Weights of a small mixture-of-experts language model, trained from scratch on English Wikipedia.
Size: 14 layers, vocabulary 8192.
Experts: 128 experts in each of 13 layers, 32 SwiGLU neurons an expert, 4 picks a token, a sigmoid router.
Training: a variant of Muon for the experts, 291M tokens, 4602 steps.
Below are experts of layer 2 (counted from 0) of a mixture-of-experts language model. Rows are named gate (a neuron's input weights, with its number), up (a neuron's input weights, with its number) and show model dimensions 0-255. Each number is 128 + 24 x the weight over its row's rms, rounded and kept within 0 to 255.
Before each expert's rows: a language model's description of what the expert responds to; "gets" lists some tokens that make up at least twice as much of what it gets as of all text. This comes from a sample of Wikipedia text that the model never trained on. Tokens count by the router's weight.

# expert 48
Description: Opening parentheses, commas, quotes and spaces before numbers in sports tables and lists, such as ( before loan, 5,000.
gets: " (", ",", " ", " \"", ";", "\n"
gate0 [151 120 132 152 147  97 128 163 105 151 113 102 110 110 143 132 104 113 169 160 179 140  98 145 147 106 121 149 136 101 122 120 130  96  77 105 127 121 123 102 115 108  57 112 137 104 138 152 114 111 117 131 120 124 136 137 148 125 103 148 133 129 143 106 133 146 112 125  88 176 132 105 136 163 144  92 125 155 109 171 116 123  91 109 135 151  92 113 117 131 115 166 133 168 120 150  97 139 146 118 151 153 132  88 118  99 126 145 105 137  75 104 147 101 100 144 174 178 103 153 104 161 111 153 105  98 190  97 115 161 101 114  97 138 116  96 124 113 104 164  86 119 172 126 136 121 104 115 141 174 122 110 112 136 141 125 115 147  92 184 148 133 147 134 132 107 155 139  75 151 124  89 133 103 140 124 145 128 118 144  82  89 157 115 125 146 137 110 121  68 129 154  88  95  76 136 130 135 108 124  99 164 134 156 136 151 112 177 127 148 125 112 145 109 141  91 167 146 149 109 147 101  91 138 156 145 115 118 144 165 144 153 124  88 133 143 151 113 144 143 133 133 121 171 134 101 152 142 139 100  87 128 119 147 129 121]
up0 [114 130 118 146 133 168 106  73 133 109 136 147 138 131  98 114 156 129  88  99  78 105 157 141 105 153 144 124 149 143 134 130 124 140 182 139 115 136 120 160 162 150 193 113 149 185 105 113 136 147 131 123 134 136 107 129 129 153 142  99 105 111 112 142 127 127 142 116 184  75 138 151 118  88 120 155 139 108 151  84 148 128 158 152 123 118 148 135 141 115 122 103 123 106 147 108 143 106 122 141 104 101 128 161 140 131 151 115 154 109 167 151 105 172 136 113  65  92 163 127 135  81 167 112 132 149  97 144 142  90 141 144 169 124 116 147 148 136 140 123 175 128  73 130  90 130 148 149 106  87 106 136 119 112 118 120 142 114 165  97  92 102 119 109 147 161 127 131 149 102 151 155 129 135 122 154 113 144 116 119 163 149  84 137 109 124 113 152 147 203 125 108 166 169 179 109 118 125 135 162 133  97 130 106 101  99 158  75 141 103 118 107 129 147 129 146  80 105 103 158  99 143 136 111 133 115 133 149 106  86 103 114 154 150 133 112  94 130 122 105 122 141 126  92 132 149 101 113 108 154 164 133 117 112 131 149]

# expert 28
Description: Football and tournament vocabulary like Cup, League, final, International, Championship, Stadium, and qual in qualify or qualification rounds.
gets: "201", " the", " Cup", " final", " National", " in"
gate0 [149 124 139 122 126 122 101 165 124 113 124 109 148 127 109 127  90 141 128  84 128 121 148 154 109 138  73 101 146 126 181 139  91 145 134 109 135 141 113 143  86  94 110 105 136 109 103 172 140 159 144 109 162 159  92 137  86 132  95 148 132 168 146 122 149 111 148 131 183 158 151 135 173 122 142 103 122 134  96 128  94 123 133 127 136 112 163 108 158 113 194 126 103 115 156 168 116 158 149 147 123 127 143 135 104 115 109 131 166 150 153 107 141 173 134 123  92 104 206 154 136 101 119 146 103 105 141 104 138 182 139 124 149 136 158 137 143 155 135 122 118 117 131 123 128 113 151 151 146 107 128 156 111  80 150 154 120 129  99 145 150  92 123 133 167 113 121 190 109 108 122 128 135 177 116 123 106 117 117 117 179 119 152 104 123 108 122 145 164 159 132 112 127 121 108 102 128  83 155 138  96 133 140 156  81 167 139 110 113 100 142 162 112 126 137 113 115 136 130 124 116 155 124 153 102 122 106 100 128 164 127 114 149 117 151 115 115 137 108  97 113 146 139 184 186 173 130 125 148 134  61 160 123 147 107 125]
up0 [107 110 115 175 123 118  84  89 128 115 168 128 143 172 129 102  94 112  89 151 121 102  94 129  56 107 125 163 151 134 125 112  73 126  90 135 129 132 132 120 145 158 128 122 142 140 104 106 101 145 163 120  89 155 103 147 103 100 140 128 140 127 147 109 165 116 140 140 145 147 144 157 146  69 158 116 169 146 125 155 108 138 133 123 120 116 129 118 140 115 110 104 101 143 130 173 132 122 142 152 115 141  92 124  86 118 148 111 136 137 126 111 141 153 152  91 115 125 147 145  55  96 143 135 111 108 145 116 135 146 111  98 128 113 178 143 176 159 172 131 127 131 158 120 141 136 153 100 149 153 140 160 111 155 118 137 130  79 123 114 158 155 122 160  89 187 129 185 122 121 110 158 117 143 120 149 121 134  98 159 127 139 157 119 142 125 130 149 135 174 142 134 113 137 137 125 136 128 174 157 114 145  97  83 106 158 109 133 119 115 148 121  84 104  76  90 139 124 125 160 105 114 148  92 129  91 137 120 102 177  88 102 127 119  97 131 100 104 139  85 115 172 114 123 123 104 119 129 163 163 147 125 134 127 118 152]

# expert 13
Description: Apostrophe-comma after goal minutes in football scorer lists (Rufus 19',), en dashes in scores like 8–3, and nouns such as UTC, village, road.
gets: "–", ",", ":", "ie", "'", " January"
gate0 [130 106 118 157 164 116 110 137 132 102  96 105 115 152  97 165 101 137 126 144 122 115 159 137 133 108 117 111 153 147 129 113 198 120 135 158 155 114 112 182 109 168 162 154  80 167 108 173 155 183 116 117 115 142 100 116 141 104 133  90  69 100 121  92 129 149 116 144 153 132 175 128 131 102 129 118 157 105 111 104 109 132 152  74 132 150 113 131 126 163 163 153  94 133 131 160 132 180 126 120 118 117 123 122 119 118 141 122 145 131 107 118  84 137 153 116 123 131 109 147 104 113 151 113 136 123 149 125 130 141 198 138 105 148 123 125 137 101 113 124 138  99  98  96 161  87  94 183 107 157  71 146 110  78  98 121 142 149 163 113 118  80 153 181 123 132 106 115 125  97 109 131 131  97  76 157 123 131 106 101 120 141 133 126 155 140 131 163 127 109 100 164 145 179 133  97  97 115 107 189  97 108 143 109 119 120 151 103 114 131 136  91 132  98 103  96 125 114 137 142 122 124 125 111 132 115 153 124 116 102 124  97 164 135 123 111 154 101 119 137 142 135  92 135 114 146 141 145 151 135 150 139 144 157 117 146]
up0 [136 115 155 163 144 127 117 134 132 120  96 110 127 145 104 171  89 135 122 121 104 132 145 155 111  97  81 119 163 144 133 120 185  99 122 145 122 133 155 120 122 164 149 177 116 159 117 148 169 164 109 107 151 108  84 160 147 132 113  97  91  96 108 110 123 131  91 147 167 139 147 143 124 101 117  89 118 104 102  90 128 132 170  95 102 137 129  82 145 137 116 114 108 115 108 140 137 155 140 121 126 118 127 164 117 134 161  97 121 126 134 128  84 132 131 112 135 129  95 164 112 116 159 104 138 128 126 134 122 171 199 121 120 131  97 124 127 131 147  87 135  96  94 106 150 107  95 166  91 138  74 170  79  88 115 131 155 143 152 132 133 107 132 173 148 133 141 136 114 105 129 140 131 110  88 155 112 105  87 128 149 143 138 124 174 145 122 163 108 146  73 149 143 148 128  99  91  78  96 127  88 113 144  97 136 131 164 120 106 115 118  96  95 139  70 143 150 113 140 141 129 102 150 122 113 129 140 139 124  84 128  76 133 129 118 128 183 118 123 154 136 121 111 152  92 131 133 151 116 162 159 116 109 157 127 130]

# expert 7
Description: The abbreviation No. for number in tables, rankings and squadron names, plus no, number, record, Date and header-cell words.
gets: " St", "|", "12", "O", " No", " a"
gate0 [132 141 111 129 144 138 174 117 114 111 134  91 143  92 129 118 128 115 155 174 136  98  82 179 211 100  65  93 161 117  79 143 119 107 131  94 159 129 126 127 130 113 148  92 119 176 117 137 143 161  91 125 153 149  95 115 151 124 159 113 115 140 160 102 157 100 129 126 112 157 118 110 166 122 143 153 153 143 119  83 124 111 139 139 139 136 130 157 126 119 110 150 132 125 141 123 129 115 124 152 123 190  85 138 157 161  91 125 148 102 127 106 114  96 141 131 100 107 174 148 145 122 138 111  86 125 163 154 139 132 141 140 149 119 136 122 148 146 165 145 122  90 138 180 139 143  98 139 139  78 103 130 126  97 134 154 145 124 143 120 138 125 193 121 141 117 120 142 105 128 141 119 136 153 124 146 125 127  71 165 158 122 139 151 133 113 127  94 159 132 115 147 140 150 120 157 105 121 107 114 126 143 128 151 100 164 140 110 138 111  97 145 117 150  78 140 119  56 109  82 126 131 147 129  96 130 123 134 161 120 110 137 167 139 126 128 120 166 122 144 155 119 127  84 186 134 120 126  98 136  88 161 161 133 139 156]
up0 [114 101  88 100 101 102 129 166 139 107 147 150 156 128  68 138 128  95 176 152 154 159 123 128 139 167 108 150 191 136 122 130  92  92 172 102 109 143 148 124 119 118 130 116 120 107 127 127 121 117 119 128 182 124 113 120 126 118 135 110 143 137 137 125 159 111  97 148 129  96 119 107 134 149 112  80 129 114 103 107 133 110 155 124 138 114 136 124 139 140 128 113 131  99 108 110 116 122 130 130 122 121 172 158 121 116 130 143 103 105 135 160  74 126 132 106 119 124 123 123 145 114 138 108 120 134  67 111 131 188 173 113 130  52 100 127 148 120 132 101 135 139 121 111 120  96 103 152 139 166 134 124 108 126 131 138 119  89  77 181 131  78 112 126 202 149 120 160 164 163 128 138 111 120 132 139 153 122 131 123 164 156 204 137 128 152 117 111 116 100 134 168 141 166 136 120 142 112 145  96 128 143 110  86 119 126 112 101  91 103 131 132 107 132 140 143 162  71 123 116  73 127  99 133 169 139 131 140 124 144 152  95 137 121 126 172 154 117  96 162 119 117 142 119 119 153 165  82 135 111 158 113 106 122 155 147]

# expert 55
Description: Verbs of sporting achievement after a team or player name, such as won, played, held, took, and the preposition in.
gets: " in", " had", " team", " at", " was", " made"
gate0 [174 141 159 161 109 107 128 149 140  91 124 135 136 109 114 153 134 110  96 117 144 146 159 144 153 146 180 111 149 159  95 139  91 107 160 171 161 123 107 118 127 133 166  87 117 177 102 117  94 133 124 115 118 147 117 157 119  64 122 149 107 115 128 133  74 115 120 111 152  67 138 117 149 178 121  68 136  91 122 108 121 138 105 107 113 127 112 109 130 118 127 148 116 155 117  90 101 153 103 131 168 128 144 175 109 126  93 117 140 107  91 116 168 105 147 130 163  95 138 132 150 149 139 117  75 173 166 120 102 130 171 135 148 137  83 185 116 149 154 159 163 161 148 104 153  82 147 101 143  76 129 147 129 138 113  97 139 157 122 110 123  99 116 124 114 143 144 137 166 114 124 100 135 141 131 122 130 122  90 145 137 139 116 160 116 133 120 142 158 129 136 157 136 166  87 174 129 111 157 124  99 119 172 123 159 161 128 103 108 114 118 127 124 118 149 176 106 131 128 112 106 122 131 109  73 110 151  98 132 155 120 135 110 136 138 149  90 140 140 131 118 121 105  81 110 158 135 127 126 121 157 127 140 150 119 120]
up0 [155 139 125 126 116  96 129 146 143  94 142 137 122 121 132 145 156  96 102 100 123 120 147 123 100 151 210  96 142 180 109 144 141  99 163 153 182 115 128 109 113  97 120 114 141 191 138 157 121 125 123 117 114 127 141 132 109 109 140 137 123 107 128 142 106 131 149 123 135  80 129 131 146 170 110  74 138 139 179 105 101 142  85 100 128 135 138 108 110 110 114 137  97 119 141 119 130 132 105 114 175  95 134 139 154 133 126 114 129 106  65 110 140 120 149 116 152 109 115 127 108 141 131 111 143 139 129 105 121 148 143 138 116  99 118 173 105 140 174 130 159 145 134 104 129 108 126  96 149  84 134 127 159 123 157  99 131 150 102  86 114  91  80 151 111 127 129 174 156 141  92 107 140 110  87 129 114 146  69 140 135 124 131 133 112 133 100 137 144 143 170 186 126 130 122 204 139 120 155 126 133 131 192 134 155 148 147  94  96 133 120 121 127 109 160 135 121  83 122 164 114 105 127 102 158 100 161 118 128 130 108 130 139 163 132 152 113 168 119 137 141 146 117  68  98 170 141 124 134 156 145 154 131 154 102  96]

# expert 36
Description: Single capital letters and first words after headings, parentheses or hyphens, such as V in Visits, Track, M in (MT), FC.
gets: " V", "T", "M", " and", "P", "L"
gate0 [121 136 110 114 129 139 136 109 124  91 122 133 134 143 149 124 138 127 171 124  99 123  98 157  91 131 140 122 151 106 141  92 119  99  76 126  93 137 122  83  74 130  93 137 181 130  99 171 105 167 158 151  69  88 133 131 111 111 138 139  84 135 166 152 107 123 134 135 135  85 171 138 117 152 110 110  95 157 121 151 137 144 105 150 165 104 116 120  71 170 142 107 110 128 139 126 131  92 105 103  93 143 136 148 130 122 132 119  93 147  92 111 143 109 122  87 145 108 134 140 129 151 115 103 114 142  96 101 126  95 122 116 124 134 172 108 128 154 116 164 118 122 159 131  76 145 111 122 129 137 139 127 154 102  84 103  82 122 144 136 144 104 108 156 159 115 105 124 147 132 121 185 127 135 136 155 149 125 118 100 127 143 116 162 107 131 128 138 180 155 179 130 126 169  99 144 169 130 167 126 147 129 137 153 120 127 118 134 155 110  95 129  90  77 132 154 115 108 191 129 135 167 102 140 120  96 149 150 115 132 157 119 102 133 137 112  87 129 182 172 100 116 111 161 130  98 142 132 141 116 113 117 134  94 169 124]
up0 [103 143 119 150  91 144 145 142 118 128 135 122 136 127 122 140  94  91 120 155 110 147 140 107 152 106 116 139  88 149 131 157 133 114  94 164 189  98  96 146 103 124 135 138  67 141 176 134 115 143 119 112 151 135  93 153 104  84 105 144 140 156 151 130 147 137 137 148  97 160  83 115 152  93 143 127 153 107 117 117 121  96 117 150 139 177 166 126 171 156 101 157  89 128 121  95 125 145 140 153 124 128 143 114 116 114 119 122 147 112 128 110 126 167  74 167 155 154 133 106 138  91 120 138 149 111 119 142 111 140 109  94 129  97 106 100 141 129 104 110 101 138 179 121 141 162 147 126 127 162 171 165 110 152 155 132 136 146 114  52 170 105 141 122 133 145 114  87 110 156 164  95 106 173 116 123  87 136 139 109 163 149 179 103 152 116 130 143 109 135 125 173 119 110 157 113 137 136 101 129 143 105 148 117  90 143 150 107 108 147 170 107 102 125 154 143 136 108  82 129 120 132  93 133 161 137 110  92 149 118 132 138 132 123 139  93 133 104  98  77 164 154 146  99 130 161 108 122 112  98 153 125 123 150  94  98]

# expert 47
Description: The word of inside titles and proper names such as House of, Isle of, Supreme Court of, plus election tables.
gets: " of", " the", "|", "8", "er", " de"
gate0 [129 142 138 110 132 110  89  97 146 157 152 137 113 130 127 143 120 119 145 126 106  87 130 128  84  93 115 108 140 134 137 133 161 107 128 117  89 121 128 121  63 126 148 138 104 131 124 102 104 138 156 127 189 151  88 117 100 110 194  96 133 130 149 121 142 126 186 176 161  89  93 143 118 122 122 128 130 103 140 167 158 106 117 132 136 125 173 177 139 161  95 117 120 142 174 113 137 150 145  96 152 148 143 114 169 132 126 117  92 150 114 107 101 143 134 102 124 105 101 132 139 159  83 134 142 142 127 122 127 125 151  76  97 109 107 157 155  95 100  56 136  95 134 131 110 138 118 132 126 105 156 115 121 149 104 114 127 132 101 128 116 193 118 132 112 143  86 105 182 123 129  86 110 117 134 147 146  97 145 119 131 160 120 161 122 115 136 115 125 108 119 143 113 135 119 118 117 148 168 184 123 121 156 141 112 118 126  70 142 134 126 159 116 121 181 122 164  94 115 130 132 151 110 136 146 105 138 106 124 102 172 106 181 136  99 128 133 112 138 110 131 119 151 138 137 114 113  73 128 122 161  80 152 164 111 143]
up0 [101 117  87  70 138 154 134 164 167 153 138 101 161 132 145  94 110 117 197 104 128 143 127 126 110  94 120 112 122 110 157 104  94 131  80 120 102 141 110 153 112 126 117 123 159  95 156 141 173  75 162  86  88 127 101 133 155 145 165 125 112 133 116 108 140 148 116 128 135 136  95 160 132 136 114 161 153 123 151 119 118 125 147 119 118 134 144 147 142 135 138 123 119 110 139 134 141 122 133 123 137 146 124 123 147 147 122 128 109  97 127 128 145 124 150 117 135 134 131 146 156 129 134 112 154 139 133 120 158 115 109 111 167 122 123 124 122 176 125 110  96  90  98 141 143 164 144 117 129 107 136 144 152 114 120 170 139 118 125 146 119 142  91  98 138 166  50 121 157 150  67 139 112 142  99 117 112 178 173 137 123 119 151 158 144 122 143 132 159  86 132 143  93 131 142 141 128  81 159 138  82 125 102 111 129 152 129 105 134 137 125 109 104 175 186  85  97 125 179 147  95  92  95 159 119 116 142 141 115  85 128 105 132 113 127 146 177 123 164 103 161 136  85 134  70  88  82 118 103 121 146 114 139 110 119 109]

# expert 3
Description: Spaces and numbers in table cells, plus "was" in opening biography sentences and "Died" in infobox lists; e.g. "| 785", "was a khan".
gets: "|", " W", " –", " was", ".", "M"
gate0 [130 125 137 114 165 159 138  43 137 117 120 150 122 124 122 103 145 153 143 113 116 135  99 175 113 143 147 124 136 141 142 153 116 131 142 165 142 110 114 145 185 120 151 121 180 140 154 140 109 158 110  83 117 124 165 129 101 167 146 129 137 138 135  65 175 175 126 111  91  79 141 136 132 146 104 103 121 160 148 143 114  92 123 123 127 166 127  98 107  98 132 101 139 157 140  88 133 160 151  78 169 145 168 137  79 140 157 114 139 127 104 162  93 118 146  79 109 180 121 132 142 120 138 136 120 127  95 119 109 131 138 129 122 149 137 104 106 141 149 113 166 108 164 118 110 142 158 149 120 142 144 138  91 135 134 161 118 140 127 102 116 165  93 119 130 132 122 121 110  94 125 134 144 136 127 125 137 176 106 152 112 190  79 108 117 150 139  74 161 156 143 149  98 160 121 139 155 138 128 122 111 125 126 111 145 139 156 185 123 143 141  86  77 126 151 113 165 103 133 137 110 116 130 134 127 108 138 115  84 123 151 138 105 128 144  91 130 126 152 119 146 176 107 147  82 157 123 120 141 137 152 138 103 145 120  96]
up0 [136 123 133 127 138 156 147  66 140 112 135 132 129 118 137 120 139 160 136  98 123 149  88 173  85 126 132 129 121 132 142 147 107 127 155 172 142  96  98 146 179 137 134 112 167 136 167 132 122 195  92 100 104 122 154 128 102 167 163 125 130 132 131  65 170 165 103 101  77  84 144 132 131 150 116 115 128 143 151 135 117  79 140 120 126 163 122 120 101  97 128 103 129 141 136  89 119 153 141  78 176 152 167 131 104 137 169 119 113 138 128 161  98 103 139  76 109 174 145 152 171 126 147 137 128 133 117 133 114 120 138 123 126 152 140 104  96 148 143 103 158  98 156 104 100 137 127 137 130 148 154 154 108 125 118 154 128 134 141 110 134 166 112 121 136 134 122 111 128 102 138 136 134 140 143 127 131 186  90 162 110 177  84  98 131 167 157  84 166 176 132 156 101 151 147 121 148 123 129 127 114 139 162 105 132 139 150 162 133 143 124  77  90 123 155 112 172 116 131 120 122 127 131 141 132 113 139 113  91 116 151 152  99 128 135  72 138 127 154 110 165 158  99 152 109 162 130 125 149 134 127 147 107 159 105 117]